Below are experts of layer 7 (counted from 0) of a mixture-of-experts language model. Rows are named gate (a neuron's input weights, with its number), up (a neuron's input weights, with its number) and show model dimensions 0-255. Each number is 50 + 12 x the weight over its row's rms, rounded and kept within 0 to 99.
Before each expert's rows: a language model's description of what the expert responds to. This comes from a sample of Wikipedia text that the model never trained on.

# expert 8
Table spacers, list commas
gate3:54 50 51 58 56 55 39 52 24 69 55 61 64 44 53 61 61 46 55 32 66 39 58 49 48 52 32 44 50 41 30 51 50 51 50 36 63 55 61 48 40 41 40 82 38 50 55 64 56 52 52 37 45 62 47 67 64 36 81 42 38 56 48 46 46 59 38 49 59 55 48 48 51 37 43 54 47 49 36 53 42 14 61 73 43 76 30 55 61 50 36 67 55 52 52 55 59 63 24 50 37 31 64 53 38 59 53 52 53 55 49 36 61 26 46 40 60 59 53 70 15 58 58 45 42 60 48 50 55 60 73 30 51 52 50 56 47 74 66 39 59 45 75 46 68 44 54 55 56 64 27 42 51 67 34 60 73 43 34 64 47 62 35 68 36 54 66 61 42 55 60 42 53 45 42 45 57 46 57 62 35 42 05 41 31 39 64 40 60 57 54 44 50 49 37 36 54 77 55 51 41 53 42 36 33 38 46 53 54 36 37 52 61 49 51 62 39 51 53 45 61 55 80 48 29 51 34 56 34 37 59 56 25 54 51 43 54 37 60 46 50 57 52 68 64 62 71 51 54 43 32 52 45 64 51 52
up3:64 52 61 56 51 60 58 55 68 24 54 42 41 54 65 26 46 64 50 56 49 60 38 61 67 47 58 69 45 57 55 41 45 53 42 49 47 35 49 71 65 60 78 36 66 41 34 49 28 56 42 59 52 56 52 22 31 50 41 44 53 52 44 43 58 54 56 53 51 40 40 52 66 60 50 35 35 58 46 54 51 94 65 48 48 48 63 39 63 38 61 47 51 56 53 36 36 25 63 50 45 62 40 55 70 43 39 61 39 44 58 56 30 49 41 61 55 48 70 41 69 62 46 51 66 61 59 34 45 34 39 63 43 42 71 58 47 39 18 65 52 50 41 54 34 40 53 40 48 51 72 53 43 44 56 52 44 52 64 24 59 34 59 39 54 50 36 27 58 62 37 58 44 38 30 73 49 52 54 37 48 32 73 46 62 59 39 63 52 50 51 64 55 53 74 72 40 29 62 47 58 48 62 39 49 48 55 41 48 56 57 46 46 32 48 37 47 60 54 55 42 36 33 52 69 57 52 10 64 48 31 52 65 59 35 55 56 63 38 52 46 53 33 48 45 44 28 37 31 69 68 69 50 40 62 57

# expert 9
Small stat numbers
gate1:31 49 71 41 41 59 40 49 75 64 66 60 48 40 65 47 49 68 51 66 40 49 52 40 59 50 42 34 37 32 56 51 55 58 46 56 70 63 48 39 47 78 49 42 39 55 19 41 55 68 44 57 47 62 51 39 57 50 45 49 58 53 63 57 51 76 51 48 32 34 62 67 61 61 47 51 59 46 50 53 50 71 34 31 31 35 61 43 42 60 68 73 53 51 67 45 57 62 52 53 52 50 45 42 74 48 60 53 61 55 56 52 52 44 75 63 41 66 68 54 66 49 45 31 49 61 37 53 42 63 38 64 35 51 58 47 30 76 50 57 30 40 60 38 48 60 52 38 41 53 49 44 47 42 62 50 27 49 54 48 46 51 64 54 49 48 35 47 24 60 49 43 46 69 42 39 56 44 74 24 54 80 41 51 53 46 39 43 49 56 49 37 66 49 53 39 49 28 74 48 62 50 54 56 73 62 35 63 36 53 61 54 30 51 43 28 72 37 61 20 29 37 52 56 64 57 25 62 65 43 33 32 48 40 44 47 57 53 55 72 56 34 56 38 26 63 63 45 51 43 69 45 27 50 48 50
up1:25 52 43 68 43 53 60 41 59 27 27 64 64 31 31 36 46 65 64 39 29 33 33 66 67 51 35 57 57 61 65 48 74 47 55 41 48 65 52 61 43 65 63 54 36 65 28 33 69 59 47 52 45 54 49 56 61 49 47 68 54 52 63 48 28 64 24 50 61 49 53 51 74 38 35 52 62 53 59 61 61 71 51 39 51 42 41 61 58 67 49 55 49 67 43 44 47 33 33 40 55 45 41 52 66 56 59 62 67 48 70 65 51 44 67 56 32 70 64 45 52 58 51 36 58 73 49 64 36 69 30 67 41 37 34 33 40 58 29 55 34 42 46 33 65 47 69 48 31 37 62 53 26 45 48 44 39 39 37 45 46 56 58 56 39 53 45 53 38 79 60 47 44 60 50 32 52 63 65 33 50 47 28 35 50 44 57 41 50 60 60 36 47 48 51 49 42 35 45 51 47 33 45 49 72 69 61 39 55 49 49 54 43 48 42 46 49 28 56 49 41 61 70 53 63 59 61 38 49 29 32 40 76 29 45 37 42 59 45 50 62 63 31 53 57 50 59 37 60 46 49 59 31 57 36 62

# expert 26
Table header words
gate0:38 56 41 33 47 32 56 45 42 56 38 36 49 54 73 50 39 63 56 53 42 28 46 37 55 67 70 56 55 53 64 54 58 43 60 57 52 39 63 51 52 45 52 45 42 25 65 47 50 59 23 42 37 71 52 57 57 52 61 42 49 36 49 54 60 64 74 68 63 59 47 60 49 44 40 13 42 38 63 45 54 34 54 54 46 56 59 55 66 59 59 47 65 35 60 65 59 46 09 53 40 66 46 60 63 44 49 45 51 63 35 52 61 43 73 59 47 61 56 22 40 51 50 25 43 29 49 36 42 56 36 43 36 41 54 62 54 78 45 71 44 55 35 55 34 50 64 54 29 58 44 44 36 34 56 42 60 40 39 56 64 61 63 49 33 40 62 41 37 30 35 28 45 58 43 58 66 61 48 71 70 45 43 51 46 42 46 38 58 54 61 73 71 69 53 39 72 50 60 50 67 30 43 60 55 32 38 58 64 32 45 51 62 58 48 74 33 51 64 59 64 74 50 56 49 67 57 50 55 43 37 37 34 53 50 52 43 58 36 43 51 65 51 51 48 60 56 45 46 84 42 55 51 38 56 37
up0:48 64 52 56 55 40 50 40 46 33 40 27 57 64 79 56 47 58 65 52 44 32 49 53 41 40 55 62 74 67 59 50 57 47 54 48 48 52 44 41 58 40 63 55 38 32 43 42 58 80 29 50 38 69 56 50 59 47 42 45 55 40 58 53 57 52 73 55 72 49 68 34 43 42 23 33 51 58 53 40 44 33 60 40 50 42 44 47 63 37 70 51 62 51 54 57 51 31 28 48 43 81 32 55 64 44 62 57 38 67 50 61 51 52 50 73 74 62 48 26 59 45 47 43 62 35 42 37 45 46 46 59 30 52 42 51 56 77 45 63 40 59 19 63 35 40 41 40 33 61 22 31 56 55 57 41 50 40 56 43 70 63 51 61 34 30 62 56 60 36 36 34 36 49 61 56 65 61 41 46 81 33 36 68 52 57 38 23 53 51 56 72 46 61 51 44 72 64 52 37 52 43 59 42 46 35 34 56 50 38 34 47 60 51 57 73 36 63 56 48 65 61 52 44 67 58 58 54 52 40 37 52 44 62 61 50 39 51 47 41 64 64 60 55 39 59 50 36 44 77 48 51 36 49 45 35

# expert 3
Abbreviation letter pieces
gate0:60 62 40 15 29 41 43 62 58 47 57 77 48 50 48 37 48 61 46 38 61 39 55 41 45 29 33 33 57 41 43 32 60 50 66 60 20 55 50 46 32 54 53 70 61 47 48 65 35 44 49 43 46 29 34 53 59 56 29 68 57 39 54 54 54 51 49 41 24 54 42 51 44 48 51 35 48 26 57 62 54 43 44 41 50 52 62 52 50 72 48 67 49 49 28 32 55 40 60 43 55 35 51 81 48 47 40 66 50 61 58 67 41 78 57 65 42 49 61 53 33 42 72 60 61 69 61 60 50 59 58 49 57 22 32 39 55 38 78 34 48 61 65 40 64 53 70 45 64 64 33 47 47 61 70 41 48 38 61 49 48 46 58 50 33 69 53 73 42 55 47 52 52 51 52 49 64 54 58 32 44 61 60 61 56 53 48 58 57 53 60 61 41 36 53 46 53 42 48 46 56 45 50 62 53 53 72 42 49 55 64 29 42 69 63 44 66 42 39 41 49 33 48 28 50 36 25 36 35 34 41 47 58 38 40 69 35 61 52 39 40 21 29 67 62 59 61 48 36 37 38 49 52 33 37 59
up0:39 51 50 63 42 41 28 49 45 24 44 44 47 50 44 65 71 31 53 69 62 69 45 53 27 55 68 50 53 63 29 59 44 55 40 53 53 51 49 69 49 51 54 66 35 35 53 56 67 54 77 44 41 59 35 58 71 69 56 50 57 50 45 52 52 44 49 51 61 47 33 56 45 30 79 54 38 69 59 55 33 58 57 42 56 58 52 40 47 72 47 55 45 66 39 34 39 52 64 45 35 66 24 66 46 38 50 38 68 35 64 40 38 33 35 65 55 58 34 50 51 61 42 31 57 69 45 56 55 37 40 68 51 43 34 52 57 56 37 48 36 47 44 49 35 49 46 62 40 57 39 63 50 55 68 40 59 47 43 32 56 60 51 21 59 45 56 42 54 72 41 45 52 58 60 61 43 59 67 43 66 62 68 57 30 37 41 52 68 67 38 32 50 60 28 57 19 41 63 63 73 42 65 59 37 44 55 57 53 46 34 60 54 26 54 45 59 49 67 51 40 48 41 52 63 43 78 34 45 61 39 44 67 40 52 67 63 35 54 61 31 68 54 37 51 58 39 52 51 66 48 69 48 30 72 40

# expert 61
Spaced single capitals
gate1:51 33 39 42 78 37 19 59 40 58 49 70 51 68 50 47 46 50 45 70 60 55 37 56 51 65 47 46 42 43 53 60 43 45 43 60 53 61 33 48 62 65 53 60 44 62 75 37 48 59 37 57 70 62 64 38 53 39 47 77 38 43 41 28 44 59 61 47 65 51 60 48 43 59 57 52 55 32 60 54 60 52 41 47 39 55 62 59 49 63 39 55 46 58 68 44 37 28 56 73 36 50 40 53 40 62 58 11 24 38 61 74 70 52 32 65 57 47 43 55 55 67 67 64 44 40 57 61 57 67 52 43 33 34 69 49 36 44 34 61 54 52 42 45 74 61 36 62 54 43 53 41 24 23 52 37 50 55 53 48 51 44 42 43 63 33 57 36 45 55 34 58 58 30 40 59 63 40 32 69 48 54 58 39 49 76 54 51 42 34 68 34 47 39 52 55 62 20 59 64 50 58 67 49 44 51 30 66 42 50 33 50 45 59 56 51 42 38 69 55 36 67 58 36 61 47 37 55 45 59 43 29 56 52 46 37 48 57 45 59 34 53 59 54 47 65 27 51 58 37 43 74 52 35 59 34
up1:53 37 67 46 69 40 56 45 43 33 55 68 49 57 43 44 37 57 34 57 46 68 46 39 46 71 63 33 17 42 66 49 32 60 57 72 47 49 30 41 61 54 51 48 54 62 54 41 46 50 38 47 64 46 51 46 65 28 40 42 54 60 45 31 45 64 52 39 51 27 51 40 56 55 42 64 42 38 35 43 42 46 48 45 31 59 67 14 44 64 38 43 46 61 58 47 29 38 37 64 32 62 37 67 35 40 55 47 19 37 69 62 46 80 26 68 63 66 57 35 59 38 50 50 50 50 64 49 48 62 65 45 43 52 45 61 33 59 45 58 51 35 62 46 61 63 71 58 38 44 39 40 29 28 48 55 63 55 43 38 40 58 61 55 50 41 47 50 66 56 47 52 45 20 51 69 60 52 42 59 45 50 45 41 59 55 53 40 42 15 39 49 43 52 59 53 61 44 52 62 34 46 51 57 61 52 29 64 61 72 41 56 36 41 55 60 41 45 66 38 50 55 58 61 61 50 58 43 39 49 51 25 65 63 59 69 50 66 54 76 64 52 55 32 33 53 40 41 45 44 66 61 71 38 65 32

# expert 2
Table cells and connectives
gate2:40 52 50 45 56 27 42 50 58 38 78 47 24 45 54 49 49 50 31 44 46 36 49 58 45 42 44 53 61 80 50 74 44 44 31 53 47 66 42 56 46 55 19 56 51 56 38 60 42 47 65 56 56 43 45 63 61 55 59 61 49 50 35 52 72 45 37 43 53 59 29 22 52 81 47 39 61 64 52 29 72 42 57 62 66 52 62 53 54 52 40 62 35 51 59 37 46 68 52 82 42 52 38 24 37 34 58 63 38 33 61 35 51 38 36 41 63 60 48 40 73 45 56 51 55 59 33 64 57 57 61 48 47 62 48 45 48 48 71 64 50 57 39 65 24 80 62 39 55 56 50 55 39 49 57 53 62 51 55 40 54 40 54 39 42 42 37 57 43 46 52 41 69 31 57 50 50 45 65 53 63 46 30 68 61 40 55 39 66 37 39 58 62 49 32 77 80 31 58 61 50 52 31 64 37 46 74 39 63 52 58 50 57 69 40 56 53 57 50 32 70 61 58 28 51 61 53 60 49 32 55 62 65 50 56 30 63 49 54 71 53 31 59 61 54 48 54 52 47 47 29 54 47 56 63 38
up2:43 63 58 62 40 47 48 46 75 48 39 57 76 42 43 56 48 48 59 53 60 48 56 26 68 34 45 55 49 33 65 50 39 61 55 37 42 59 62 40 66 37 37 36 50 53 61 59 38 55 29 34 38 52 46 44 49 67 55 53 59 27 79 63 60 56 66 41 62 32 71 54 40 64 56 35 54 62 77 69 44 58 60 55 65 32 59 41 55 49 59 67 50 64 63 43 43 45 73 38 39 65 52 48 54 39 41 64 35 34 51 54 24 44 47 38 53 53 45 65 48 61 56 64 24 53 21 60 34 57 41 46 76 43 58 31 51 17 29 76 50 51 53 44 42 42 32 63 42 68 44 59 46 35 52 59 45 44 50 52 55 44 49 47 60 41 60 64 59 57 44 38 61 62 43 38 36 28 48 61 59 55 57 28 33 53 37 48 50 39 43 59 45 58 50 48 55 48 44 44 36 62 59 33 41 33 87 44 34 44 38 72 60 42 62 50 60 68 54 56 61 56 47 37 50 45 63 19 57 52 48 31 60 45 58 46 28 59 41 53 53 40 67 53 67 33 34 62 41 52 54 53 47 47 48 33

# expert 23
Connectives and table separators
gate0:68 34 48 48 55 47 48 64 31 63 46 44 46 49 54 56 47 49 55 42 56 62 51 41 81 36 41 48 59 39 47 67 42 65 32 58 39 57 45 53 39 30 43 61 59 33 32 32 52 22 10 57 38 68 53 53 38 51 70 35 51 48 63 62 52 39 54 60 34 59 43 41 71 41 62 55 57 47 59 36 53 30 57 49 47 55 60 55 61 51 50 59 47 55 62 26 39 52 46 43 35 62 67 60 49 32 36 58 43 54 39 47 37 61 41 72 65 52 41 46 44 64 74 45 53 26 61 59 50 19 59 60 70 51 65 61 82 55 56 48 46 50 51 66 57 61 43 27 56 50 51 52 46 76 45 53 81 56 25 62 64 49 51 47 41 52 30 45 31 53 60 67 58 64 35 55 37 53 38 66 45 51 33 39 32 31 41 49 51 49 40 68 42 47 50 40 43 66 47 80 48 53 41 56 53 25 62 29 49 66 34 50 25 51 57 61 45 32 39 49 51 51 58 47 43 59 58 47 59 42 37 48 40 54 53 45 66 45 45 44 59 37 35 56 70 39 32 40 41 56 39 39 60 65 32 47
up0:35 39 35 34 56 63 46 55 33 76 70 60 47 47 62 11 35 69 61 48 64 52 48 50 79 54 50 69 63 50 36 66 72 52 18 55 48 55 43 59 66 44 37 59 51 58 38 39 73 39 41 74 61 62 33 54 47 35 58 42 36 47 52 53 53 35 66 69 37 53 31 49 35 60 53 39 41 48 55 50 22 48 52 58 26 64 54 77 38 36 52 45 51 55 51 49 32 47 61 31 22 61 55 64 48 41 48 51 49 59 53 60 55 58 61 50 60 54 56 48 62 53 59 61 48 37 60 57 31 28 63 55 76 64 48 60 60 42 59 58 58 36 53 53 58 48 35 57 53 66 40 50 53 59 46 67 55 66 26 64 57 57 58 50 44 75 43 39 36 32 67 46 56 57 27 17 45 52 41 64 67 43 47 59 46 40 34 48 51 49 45 61 51 52 59 46 64 61 47 53 50 48 43 42 43 36 68 46 42 65 44 40 47 63 54 73 43 54 50 49 61 41 46 62 62 43 69 51 54 66 32 33 54 45 46 64 54 62 39 38 50 58 39 46 71 56 38 54 75 40 39 25 49 44 53 63

# expert 44
Place and institution names
gate9:31 42 42 66 56 42 44 49 62 80 68 46 47 37 53 47 55 41 39 47 65 44 50 56 39 58 39 47 48 52 37 38 68 63 33 50 55 40 28 46 45 56 42 58 50 67 65 42 58 59 64 37 53 39 55 62 56 41 46 54 55 66 50 51 43 44 40 63 64 55 84 46 54 40 55 44 49 56 46 31 30 32 55 41 41 56 41 66 34 29 70 63 41 56 23 48 54 47 48 45 50 33 50 61 49 55 65 59 61 56 56 51 42 51 56 34 41 45 41 51 72 70 54 52 41 58 39 52 55 28 49 47 42 73 53 72 48 60 39 57 51 56 43 60 60 50 37 48 66 59 56 41 46 48 63 48 50 67 47 24 54 36 34 58 45 17 75 48 02 65 40 65 68 51 51 40 59 54 26 66 44 55 65 46 51 49 44 53 55 42 47 42 39 48 49 42 67 55 62 47 33 61 72 62 28 58 46 35 42 58 44 38 56 39 36 22 42 52 21 73 36 74 62 36 39 62 65 66 32 50 53 70 34 48 55 54 53 42 39 37 57 69 64 47 41 44 47 70 52 55 52 56 65 47 39 41
up9:53 51 62 50 68 47 55 61 51 52 50 65 69 59 32 46 44 49 64 48 33 56 67 61 51 33 34 64 53 67 43 44 46 61 63 44 49 67 36 60 71 52 51 29 42 38 49 46 50 43 59 26 67 57 28 63 36 62 35 38 46 46 35 51 73 62 53 46 64 58 28 42 52 51 44 34 60 54 42 39 39 61 57 58 58 44 52 39 53 51 46 44 58 58 49 59 50 61 42 56 43 53 48 60 23 32 74 36 17 31 56 53 50 45 67 59 67 38 54 53 53 42 71 41 74 39 44 56 45 68 42 38 60 50 35 26 29 31 32 40 59 36 70 51 60 53 12 64 54 38 51 53 77 55 43 43 38 41 55 56 51 56 59 57 28 81 55 47 58 37 46 69 33 48 65 47 37 58 34 36 74 57 52 46 62 63 47 45 73 54 34 50 55 42 27 46 32 52 34 51 37 48 74 42 43 39 51 49 51 55 55 44 51 50 37 50 28 60 54 43 40 45 54 62 52 60 43 39 36 47 40 60 67 67 35 56 53 55 48 73 60 54 53 36 38 48 43 48 49 78 30 47 37 53 28 56

# expert 4
Non-Latin script bytes
gate0:50 40 62 54 33 53 52 44 41 65 63 43 53 33 42 47 52 79 49 47 58 45 57 49 47 49 61 38 46 53 60 48 51 62 41 62 53 43 61 52 28 62 52 59 32 39 54 54 55 62 41 56 55 56 54 49 38 53 57 35 51 62 39 53 50 68 46 31 42 61 44 63 46 54 44 64 44 43 59 35 67 55 31 79 47 41 59 53 51 65 75 69 45 65 39 41 63 50 35 73 64 35 53 50 64 41 56 41 61 59 76 58 64 37 61 43 36 51 48 48 64 42 35 67 86 29 47 39 44 35 42 61 61 47 54 59 64 50 56 40 33 60 63 74 39 54 60 57 38 46 44 47 58 41 57 48 41 57 53 63 44 62 53 48 58 64 53 48 41 48 66 20 64 31 22 43 69 41 54 46 48 65 58 42 38 42 38 28 67 33 65 49 50 55 71 62 73 57 44 33 40 56 56 50 55 39 82 30 58 37 56 65 62 31 69 61 23 31 52 55 30 47 28 52 35 39 52 38 34 42 42 47 71 63 39 57 35 30 49 55 52 36 47 47 81 67 44 63 53 55 48 58 29 57 44 51
up0:42 42 44 60 47 41 51 31 68 67 31 50 63 64 57 26 45 02 55 32 55 46 49 52 32 49 61 51 64 36 63 50 43 58 46 55 34 28 57 32 48 45 28 52 66 36 42 44 52 53 53 42 72 60 45 49 31 33 42 59 68 40 82 42 61 51 70 46 56 37 39 24 45 50 50 51 79 66 34 46 46 54 59 58 51 37 58 50 86 60 49 36 59 52 56 46 44 65 65 30 41 73 45 46 48 58 49 50 32 36 38 54 62 37 49 57 49 45 59 36 77 52 63 44 37 62 45 53 40 70 69 47 53 49 46 24 37 39 53 57 62 50 51 37 49 43 47 42 56 47 43 52 40 54 48 70 59 50 39 47 28 50 62 58 60 52 44 51 58 50 38 55 52 75 68 72 43 62 52 58 52 47 39 47 57 63 49 43 29 57 35 48 55 47 52 50 32 66 69 55 62 31 61 45 42 59 51 77 53 74 32 63 33 46 41 56 80 58 55 53 70 66 63 40 63 47 72 57 60 49 35 52 35 45 55 42 40 47 55 52 38 57 38 48 36 47 39 37 50 45 58 51 63 49 60 49